python train.py --num_hidden_layers=11 --hidden_size=512 --n_experts=64 --experts_per_token=4 --d_expert=160 --d_shared_expert=0 --hidden_act="swiglu" --moe_layers=[0, 1, 2, 3, 4, 5, 6, 7, 8, 9, 10] --router_score="sigmoid" --normalize_top_k=true --routed_scale=2.0 --balance_loss=0.00279 --balance_bias=true --router_noise=0.3 --init_std_router=0.0394 --lr_router=0.000994 --vocab_size=8192 --norm="rmsnorm" --norm_eps=1e-05 --tie_word_embeddings=false --optimizer="soap_variant" --learning_rate=0.00259 --beta1=0.95 --beta2=0.98 --batch_tokens=131072 --max_seq_len=1024 --train_tokens=1266000000 --max_steps=9659 --dataset="wikipedia_en"
Below are experts of layer 7 (counted from 0) of a mixture-of-experts language model. Rows are named router (the router's row for the expert) and show model dimensions 128-255. Each number is 128 + 32 x the weight over its row's rms, rounded and kept within 0 to 255. Numbers have three digits each.
After each expert's rows: "gets" lists some tokens that make up at least twice as much of what it gets as of all text. This comes from a sample of Wikipedia text that the model never trained on. Tokens count by the router's weight.

# expert 23
router:138156080161182083120165160091071082091148150166109092142051166170128110143079113138162160154171078112133136173134118193058134160097069168172138199121138141146093115180096129118143122199110148136070078170128113175114058135059122156143175076080094113124108155157124078129084116135108123152101204143112122141101143126197152141171132101108129157116133109152167186066107129078068057147122
gets: " |", " ", "0", "%", " to", ";"

# expert 7
router:142201074140157097151101164098139128118102200161083135142136145141135174111126134100119153196130072162121084102107101097123108122124108151126118144063182126157155132155124159137161140161153154117154092140150123143142128117092124108181159142125122085093152168055138170153136096081118097077142132121148157117098150118105096103167086113118132175088083145131136131107110106082080132216079
gets: " ", "20", "–", "u", "ol", "19"

# expert 49
router:076127092121129125080133177120124098118163120158115144121099166139044209117063122145170143185096154161135146186118111103151139136142127078146150150064114128186156152103115141123154150207131171132137099142183107119162071114098144199131103119170166092088149141104141137132106078108105163147095159129201080158147137090145142137121138126052104147075146123075149108180179148122084141197121
gets: "19", "20", "18", "17", "s", "16"

# expert 28
router:125146092126092133093151181122040153166090157097060147191164132135114075101104099130193107142166154082166143204123126073175170142143151103087103153156141152149084152116128101053114132188121179143150095148164150159113105146120193173109081115115130140122109128069135121141088127084095111070151159179190103131100092115164159132132131106128147145097177122087106141157102141126116124128169
gets: ".", "0", "00", "1", "5", "2"

# expert 31
router:118108052149126083130125181126096115110145174117113188121120122139088126118101091149107096138131111125163119145091077133094081082093174145135089155134087141117100066152173112156087130200098146115147156166162113129132095132054135167201091066150128100033206142136140138133146116070089135138136131074163115166118160155173125104125169119150152160116145112145135127143079099124112137110114
gets: "-", ":", "\n", "us", "idae", " species"

# expert 53
router:071141093106136121145073118123108095098106165143103087112142171141101177078083105139158143113103115107185143145114124110100174115107097112166088120138114153164109143112132121145109173223080085146116148146193120124122130160079102133117169085177143170123181139096091136198112128187094091167166147105099126106106180154147160145155146133097144121170142143143206153163108161126105124138160
gets: " ", "19", ".", " |", "18", " ("

# expert 36
router:065141078100108137115132182118120141112142197172099100158148114191124168116155074127210183089125116133111111151096158123136117118135114135151095121135107141125085071136132121118090082159121133168115111100149154143093046152107189137111091073137127136083182049055133126142128116095096160095057149115129143161126108155167177161100123171151164143103140081152136115149105137089106125169164
gets: " his", " a", "'s", " first", " her", " time"

# expert 18
router:130132085132132131129106169070090054130122163148105225113134094158135148083076135152167154141159104156136151147147083121131141055155146159200067118089141118169107141139117097090161183161078140140072162149131124124152080125133151140190102087118129111126111142086125172170100150138098117138105156106143089191129106071161163135172142143090155162134094121088168107133113102166128113091144
gets: " of", " with", " by", " for", " to", " and"

# expert 14
router:132135096136124088138103167117063094117165161125096098116089096122114136164142138106180107116108111122143154139140083129146122149124166139152089099111068139133195148085154138142151185175114149149131102142184122161081100132097146153111172142130114115108181090154146103198099115188123178117151164087126145129080150123151115180121175113201157141075112099109151163143209172125105128118135
gets: " B", " a", " b", " A", "B", "A"

# expert 35
router:165105087097131117124160179075123105100160202138080151111148121188110128100063128108154166148168116116133135110095099105108111110176183132135099136137129149163129077120121149109110203191183166150179130172138103158166090147140141130118112109178129154103163125116114090144111087183145141123127141105149090158165198123169155126206132130118182113173081150111121105129154154157153076172124
gets: ":", " the", " in", " |", " at", ","

# expert 39
router:114153085091109144082087152094072100080123152149086136137160161146053081100080164109138120090152144134068125145119109132082140103150155092164116124121157140140150109117097132138108113196105104110081119155166115109112049161114159159171133128145160089088109107115169115140096143091121117059069126196130193144081134106166178144130140138124184116106132144082127113157114149130155095064169
gets: "2", "1", ")", "4", "%", "3"

# expert 47
router:083092084160141125104158155132105139086169156159118113142142090176159100094126069132185143149142140155099152134128095136162142131125083153147114153134121147138111184110102118189113118164101174122146114088157100100100137111153139162133076097168203157119123116092152084154107178112096184150156147110137157113102135142160126076135171120125161140140144142116110165150121200149123148135138
gets: " the", " a", " The", "The", " this", "'s"

# expert 41
router:073133112149143129105126127127134125146104171159113065169117133137157151144121123123184106115177136108099172173135132067081140090160184055127100170117128140139121102123142186070125143200139124101135168163150095153113109172119220113216111127093098128083135109085128102185087140122072165129115145115183119121128160117136162133142089131104173136119182167154137147113106115125109107123159
gets: " ", " New", "10", "2", "12", "1"

# expert 46
router:111145126132146141094130189120094125132179214161123138174156111132099109178104066136114126140163089111082175153078085149116115102174081148182107111082138140144071165099136124116150159184144107148167122138167151126124071131144193186142080075099183071114142090081160085178100096106134099139099150163173115149074152081161096151110114154103101120084175098079131149130148139096106090138167
gets: ".", "-", ".\n\n", ").", "|", ".\n"

# expert 51
router:123136124087143194131175175144108128106188201113072190121189136165103144092115114165118148132157133112166139195121094177098157136124135119204123153082202158158119170124120079133092138166071116121127111129187095087161117087191219138130087084105171140082097079119050133125148153088086163144107136085131128159119125130121145178133176199094107152122095144155170098129131097078103110115192
gets: "\n\n", " for", ".\n\n", " \"", " on", " |\n"

# expert 45
router:167086129142131092097135171106125071109160205131105158128132168145106113100087099098143081098158050094152108142088117092128152082170122155144110148112139128135078101139127105089080170192156139154099082146117087112075145174093187097140121096119174148090124097093135104139153055155083228121133176114085116105145153103205111067188147099145180152148090132136171123071185159111077151153116
gets: " in", " by", " to", " In", " of", " from"

# expert 27
router:099170088154132124087105143096109125133141166165090133217139119107113186117116125126134169078138126135105110134120151136155123161107135165155070191146097088096051122153183159104025129157122112169131131122095182177078107108110143186119139068123133069096127132116068144118116112107093131092103128124138133149135161139192123123084106132108147146102135138168137162143134155116155127160136
gets: "-", "|", "==", "\n", " an", " |"

# expert 26
router:160126108131139095108140158099078146118172165073154146148111065199110120136085096137131109113143117119097145200056113160136175165139167129142150157132114154120160118088184144101081133184211108148112132147145110129169108108080110167132110142113153144152116111095115118121121112086127199111142132160114105091093173118129085093191119114079108123142117148057133108162122122107095122132118
gets: " was", " to", " is", " he", " and", " were"

# expert 62
router:070143106145124143124139146140096158145080176189099187150162137147095137141088112084149176092107111090122123161098067121118176117185129140196127153058096143128078060101182104129088138165164135158130121160152149151159093119086176135147142065118143119091152088104132128148109166135110113100124129149141082162163120153145111138113114124124122171126082123134145131116145131103125085112107
gets: ")", " |", "|", "\"", " –", ":"

# expert 16
router:115125075161148113120157138108098150123142152152092152171129143171122124081146076095168123118112091134179157159092120127145126148129102076187107142108108087139106165086180123096130157168197137103082152169114097092179071107151117139174143108176106160120118141200180135162087131129101171080131091204152100129097149179166119050146092168152115160169119119151136147164123195159114145103160
gets: " and", ",", " d", " D", " or", " p"

# expert 11
router:121130081111142127101118204093152090109100187141134149191156158132127162156085072169175133213106180157148132113123120135138181140157127168195148152147137163121133074151150118160090143202137157140117110118135062185092110124069193131176124132109125089137139109084115104168112135179122094109116092136153118156077095153126150135107129198113151128151099160108076141099110141132074138130197
gets: " (", " ", "0", " |", "1", "2"

# expert 22
router:075146086116106080093108117119122123101174157131133137123133120186135185157114147143132141142145084107137134175077093136112128153138098147118106130101117131126097090101159157119133149192132124183112138135094105126144101075098175095155164118104141123119092098085177124135084127079138167118109121085129146140111095052129120138123104139156154149192141153115121146138129128112099126097128
gets: " |", " ", ";", ":", "|", ");"

# expert 37
router:120146100142147133148144153115104120153159158138126090112149152172098154147118138131125073129142127115104139185119050089147148120178143092117078124114142121133120086125134145118148131188177117150133131166168076119154081111187159150152110128095130115108141106114080120205169199093108158143118136134136144127123159089089096160152173139133156146100058168118138133110086173075136143168142
gets: " |\n", "\n", ".\n\n", ")\n", ".\n", "\n\n"

# expert 55
router:129121063111079124097134237074087095100143199202099175174131115174091159101092061122126156130154152118114126156094118149092114152189140105121091128129108161108088160129193152128143175186141152143133118147163020113146078123111190191110089098169134141111147096135128083160133115138090139094143157162121080157178154074166146104127101096092138167144122127150145134059140119156135110094123
gets: " the", " in", " |", ",", " of", "|"

# expert 56
router:117130098138130136094132104083123184108092179143109159174102127142068160098101087186188098111175151102128161134069143135120139131131163164132130092098137143129143190042168144168156187161145062161109141107106134160081099128098094146126140088153158169104131120095141102142092129159122129106138129139161123159084108084161091109133106178140141180203182126150115205101171124103112099157180
gets: " a", " (", " an", " \"", " under", " known"

# expert 1
router:125098060126139141080163135144081097090172131143083190158105145147098134120098080157166149120128122147161174113117071108134117159174118136129081124172118181103132145154131091149079150156125100136159101103203099104110098169167172128098084108196141100096099101131156107194096083145159150162124175131132121157112147131193101072163094155083093121094123133114127176109131166110060101085159
gets: " L", " F", " G", " R", " D", " M"

# expert 50
router:153096071137131126096116155124083010121138157136111138127087101112070179147089110115229209142112142151166158131096106114123159145141130135185149147085160150145102107112130089169101109152106155165125149125185121067092075125076134144152081136106133165122133119046131063125147124130107143133136155123136135141136130126128113139194179108146127140136130118142136139155148185160084104159187
gets: " W", " K", " M", " S", " w", "w"

# expert 52
router:182121073130167117109131095078115091147081164165042181138120126164066123093112064174202152197148146081091133146095111113149168136122113146102127135116151114143102125099099095165106128155109148173085124112137175169149087110084128153138088111130158144134163135090157118155118132076150166107157132150142115176078125126169235134188159126118109139147084112127172172090174157152088148119165
gets: "ing", "ed", " with", " of", " for", " to"

# expert 20
router:106091079128161086127110148091096083119100159157115161104121111153085148156161154133168181154187147153166135113085065134155135142152144115150111116134098108140113113053192134083121143172160098157132132141134100163074143076099105152124077091128155158068161131100101152121110147106086153099163132150128143120076184120194127061179082155054160145116142137121133123143077176122102123125133
gets: " the", " The", " comp", " also", "'s", "The"

# expert 59
router:150164086129118076091166153188129072097153129106104103123125168139136170096126126173178178136114096084106146158153112099146194149092110155155109138095135132136142131133170121143138117180117149101127182118130119113103111106090190094156122086140114151121125128089101184180110081160127142163154118128112127131090081103123129126158171095096138171107168144149113140151155070064112136094156
gets: "in", "y", " I", "i", "un", "I"

# expert 42
router:109140095112119134141132122101106160089152140163087105163115170137094090133099131129169182109117109081113167103079138142182094105191093090160153145166175135128111149139183140125118119154105194164104147174182186093104074171137157143198121112086135098117184172090112101123070115126057148093115144080188089134131110119146103103134203133079093071131144133144095128142107169143136109109140
gets: " f", " n", "f", " one", " F", " s"

# expert 32
router:094126048148116145076148138149082142096161208161094120162155151146103077153129114140135136130164109097121138177115121183129065159143136085172109136106144107136130098157166170140144169208147205116089161117175127143142133134141153145079159115094168112109105089083096129168062115168066134150125104124168160156082166158227139151116156185075139140145118096129163162126086169098109068142136
gets: "-", "\n", "%", " •", "==", " President"

# expert 21
router:091173090093136068081163139123113120114128174121083165101165140132087156089145114149185091140135114115050123106100103116050120139177165112133112122155050137176107123150159182149158180182148133139165115131097121158100114127099145084158133126191155124108146112049086112138082162133093130148096180126159119140147066083144139125094129160109164110086096170154104162104120130112084100182121
gets: " ", " (", " C", " c", " s", " E"

# expert 58
router:117118095141127085162086173104154135157122134142084104138174137115045126108089127156111119090147124113109135129127085104159070134164099111123125109138127122174108126084140187127150119173165115155121104135182122064122069127122132198173077122127149129080124127083096110168099151117124177122162139178201074133117156117145079117103149142146152138097146129181168177134129111064112127178175
gets: ",", ".", " as", "),", " and", " but"

# expert 25
router:100126083143169111120122143123112092109145165165096095126122136126067135093093080151159115108157110146121140142100125129094154112130190159115087118101141187138133107102094151130106137212179168136155130133104116106114141122095161133129091066127136146031083196083117159139114126060084203135110095126159063132151106141169080134088153108115105166008188137151183103095129170152140094155191
gets: "20", " ", "19", "|", "–", "18"

# expert 10
router:076170088168096149126105183147108085113145175142089146156191119187086136181104088127157158124148154172158166215120104162128096152127111112083123123101064150147125161139118178108106153165074136124032155159153147143068140185079119138100148099099147136089176136103108125059139142132126146127131129115113126147118166115194171096177079104099134159125168188128124106133146144109126180131142
gets: "-", "\n", " he", " per", " con", "-c"

# expert 54
router:125119096150130060031159147127120083112097191165124156109144102142108160077112113149187132099132118070145148212094129114146133146113120088127080152135155099155098131118170111118095126173133194159112145106139090108093134139113181139164134118178142148121165088029132110161123115109143138147126079149172113131118113101144122063124113161144149142098138153108120105106087124148067097172188
gets: " ", " |", " |\n", "–", "0", ";"

# expert 33
router:106169092156084141117138203105107115097160156145117201138137113124111164051097094138139122108153161158156118151072081126105125170194175114157061135118135131145116159133158118108161167165137120142039117121181093160110067122133174167139123104135091119096127101178113108107107097154118202112153165139168124106091106140130115134165164169110187170082143185123197111097060180114101126129161
gets: " the", ",", " The", " and", " that", "The"

# expert 29
router:117140095139126118134146220074141105080147179157148148148125156164105146120065108147141102172137147119123121102128091152140139187134150205142121089092168143108134134149118125156156130185101087180136074130169104145116115113057190094156088053097144112092102142154149099120183147056123160111102162058169148150093164125125185093150150170087103151156140129090115103127164152155093151165189
gets: " |", ")", "\"", "0", ";", "ed"

# expert 4
router:084106098141104123097075188158170088115118170131117178154166086116101116097062127157131142160101109110135106142095109160134163121119138158160103151105159098140131175095134149106070158160086148144144161093175054141115114132142117151090100061185127141148144115123152161151125171178089108142137140140100105102123103140120140128137096141059085178142160100124119072113139154076117113127085
gets: " g", " r", " G", " that", " of", " to"

# expert 30
router:144096100103151076088145138091130136096106174155077144111105138135157128056148090132151166230112129135123113201093102166123140157174097106126128091119088066149102111074134141090094110173223102140115099159168115123079105167157206112173138096128117104102183093144050153119118144135134117093101090137103107210136128097157156104163155207103088142157146062182128116123179155040145074124184
gets: " ", " on", " |", " September", " October", "On"

# expert 38
router:160150084118139097138106161058120105110140153079120183175089081160083130096148109156130113121106127080141096169078083164096160159096161146191090154118121135151172164129164104126058151185148101122097110160140110133158119136094149117086079148158135156113148097062129170105130113079102147098110158126165161141096187151137113084146144145099144146110154108068119131116097186122097141145164
gets: " was", " to", " and", " he", " is", " were"